Experts of a small language model.
Experts: 24 experts in each of 9 layers, a softmax router.
Training: a variant of Adam for the experts, 367M tokens, 5604 steps.
Below are experts of layer 5 (counted from 0) of a mixture-of-experts language model. Rows are named down (a neuron's output weights, with its number) and show model dimensions 0-95. Each number is 500 + 50 x the weight over its row's rms, rounded and kept within 0 to 999. Numbers have three digits each.
Before each expert's rows: a language model's description of what the expert responds to. This comes from a sample of Wikipedia text that the model never trained on.

# expert 0
Articles and possessive determiners starting a noun phrase, such as the, a, his, their, its, 's, plus table-row-opening pipes.
down0:484486548475513556520529545440655573477372408609532567540519560577493523498605496531412519406465492537542450517456509517444565486542487515475477511508540438489520498552498586546440488506508488456526562523565424488536566541567478465414525503532565550461447527521487512592479465471570516478

# expert 10
Initial capital letters or fragments starting a name or title, often after an opening quote, such as "K, D, Th, Ch.
down0:495597457622562515538586501462498528452563432599476438523523398503461490464500566494494400409507439614530553474458564482463562540486448519567521478598514476485474433486435459547498463516548486462480570466443531520544487562505560475565604473443471487478499541513541540458518412459601520490

# expert 8
Table headers and cells in sports standings and election results, such as League, Candidate, Votes, L, plus prefixes like pre, con, inter.
down0:572549452462478639641510513507467481526408502511429436489422497427491540384487521392465555541483485480427468547538457526517517533447550415495485559621433550503560502531558527463524528555451482500459475586507519484442555459480488455411520527444545539496480463583419458500427434556487506488

# expert 11
Line breaks and the list dash starting a new line in infoboxes, bullet lists and section headings (==, ===, ==See also==).
down22:520516455483496509495484447505579485512540571573553531502501502527530561554512587480558554526567459461540535360509477532461537507488534500477456467530382487543464584484580438553472447500462528567516468472458435495434631496461505417461524512560459445375474498535494542533474503523534474547

# expert 1
Opening parentheses and the digits right after them, as in scores (9, birth dates (born, (age, years (19.
down0:523484497492441497555468487399472475404617589507554459554449484539448443552483496519483497544456479460433478521463595578533537456509518485500464537504450564428448525567589482472475441445516494467468472492434492501568446540505451557520506489502523472485406577482502631548485514583417447472

# expert 6
Numbers, units and symbols in infobox data: coordinates (°N, ″E), distances and elevations (km, m, ft), list line breaks.
down0:510470516488514468439518452407487518501532538528569486532479398514499493387479435507556437536426398601530473331593556589541458407497502514438423487481576532510403593487467475477507438460449510564500505441455471563572497434554495457487530416560407520504520570512557489477482525498502562443

# expert 19
Word pieces in Indian, Arabic, Southeast Asian, Japanese and Slavic names, such as iy, aj, Kh, ak, in Bhuiyan, Hachiōji.
down7:508409479551444546462519458520553506472448525480577469381474571579528487440482565420517550508591483442575519462516550588539446498550486545507477499465553442516463496503385495490543529615538481536525476491498522523466510427635475475611499567493467547508483463592450473563481525551471497452

# expert 7
Middle word pieces of European surnames, place names and species epithets, such as ett, ot, ell, ard, in Stotler, Poltava.
down0:408470514553475452481390473500466451631477529497520497546414479493591498465412482417579464528458506451501448510530521365531457512529409481486469457539548521557548481543465530566485481535568452465530465575472533639566453481415558486443531493513610457488610444537448502528550457435516458485

# expert 4
Given names of people and sentence-final periods, especially in sports results and rosters, such as David, William, Alexander, Jimmy.
down7:522519555478499497580543478537436505561403502429595502473486531565422467487499572556418458511498424498383519475571528435467501484460497480476436422537506578492451434541493414454542453566481513463479478536452454428573440516589561484593504450431528509529531487555566433514535436511523504539

# expert 20
Auxiliaries, pronouns and adverbs in running prose, such as to, is, that, it, has, would, not, also, once.
down0:548458439463469539548531465509486497471574482542475504503499481588591461424488481488537416521442462452419366528500476535598454517470531511443386516565485510412500450595490498589513477559460567600544481496489419504567493528561508486533413522514551495550576435511496446535462386507538496459

# expert 9
Vowel and syllable pieces and particles in French, Spanish and Italian names and words, such as de, La, San, Bar(o)que, Mar(ra)kech.
down0:620529459457528558468505546513532516488488440409595474531476523449457494546562445514470461541571462513511516529472495447506543490591541422526552450459574461489513478449560676467483397424514574511534549492465434398482478503586542489430538486540574531450466543500438509427479492417471538471

# expert 17
Prepositions, articles and conjunctions inside running prose, such as of, the, in, by, within, when, among.
down0:501425528460484521516566557501428492494436565519518441542561466460509494480509583491486484484473461504553467559431555468421480554397579612528480512469520515505484496508430460476470440517497502563520458438492446499508580412505515413488443521499413468478562502611479510481435508574539558599

# expert 23
Month names and entertainment words, such as Film, review, show, rock, story, plus profanity pieces like f(uck)ing.
down0:397467515566597527431419482484537522539502478433489462570401423552532541468506489423412550542541484474598479464475550429574403544492569506484566561466477481534532612499557527574466475457552433499508425582430546446535485418560488475515549493484433461494591546519515547527437580498442457527

# expert 2
Punctuation separating an entry from its title in discographies, lists and tables: pipes, colons, dashes, commas after names, also in.
down0:468456551432550564510542475472613560507476519454553491534590481509542499504515541484424504469520468505521526476461505544473501480433480505472520537536519505522430451507348504543429538512514528490545383470509548589539613519417411517461535459474488545506599571537521486433456520556510518414

# expert 14
Country, city and nationality names and final pieces of proper names, such as China, British, London, Labour, Costa R-ica.
down0:513557440458531642622470469464429458544525565520474548547525568482490507536530533523484506464449544454608506522597539479435467467477503468528471492565457500503435494381493428418515450591514466498546491544520484572565481490468492528462488493499483565478551555562474413469425427527523500455

# expert 12
Past participles and verb suffixes after was, to or he, such as held, won, released, made, used, -ated, -ed, -ing.
down0:516523489485464471557557530437537380453469511503461501528508468518505642553523566446568527517547518484562508519443487443403566520488460541482507574411565548389516570454463517513543462456503524442533436511568504511494469484546528500445474561494519499504551527523608560588449600566515464404

# expert 5
Nouns, quantifiers and word starts after the or a, often before of, such as part, most, all, rest, det(ermined), form(ation).
down7:500545497510517523469542445651478470589490467441449459501556529584663487529547454607566542527481433502529545516573538457567457552468428575447553472477611500501572441497487524469473572429558521510476544469464510489494545400514513373569556526474486498508469558480509449481482491505477481491

# expert 21
Conjunctions, auxiliary verbs and comma-ending plural words linking clauses in prose, such as and, was, were, been, but, records,.
down0:471465481549447584580520632473500441515532452443492538488439500540550444532495527604454446571552525513452420497516513494467442487513502494507469574449535441568494477541471434487516442520579449555451450525462489531432471444523460481512381506413475461541497555539467477443426462449522495355

# expert 3
Capitalized content words and word pieces on military, sport and science topics, such as War, Air, Olymp(iad), Grand, trib(al).
down0:469450512476480526533550473508522466487572461509494593512441558489529431493565401461409536451561386600456593445555426498483459507477483495561423547495383461476476504567375558527502528532485482425521506530369425568473499495451467495552545498516541566421578497534468513520544469436560566521

# expert 15
Nouns and word endings in section headings and infobox labels, such as Bibliography, Personal information, film, career, -ology, -ism.
down0:521433450405657496473547483602423470492559477474506515443480509500393546552615479518601508508378550530543444576432537555545478516569558452429540465472543477549479482515568548512425502457478620505508483532536599504486509444537617480440564417511521554483558472550462537484524435505423520493

# expert 16
Nouns completing a noun phrase after the or a, often word-final pieces, such as University, station, family, species, lighthouse.
down0:507558500534507486453470506505589512571538528498462497392637554545534487454531517539516378491421518473608481520531567493487457374491491584448443436426503467517463467445556501484526527600482504450624506557509463487485520525462555483556526502486500535496481479498468448485477494486496527492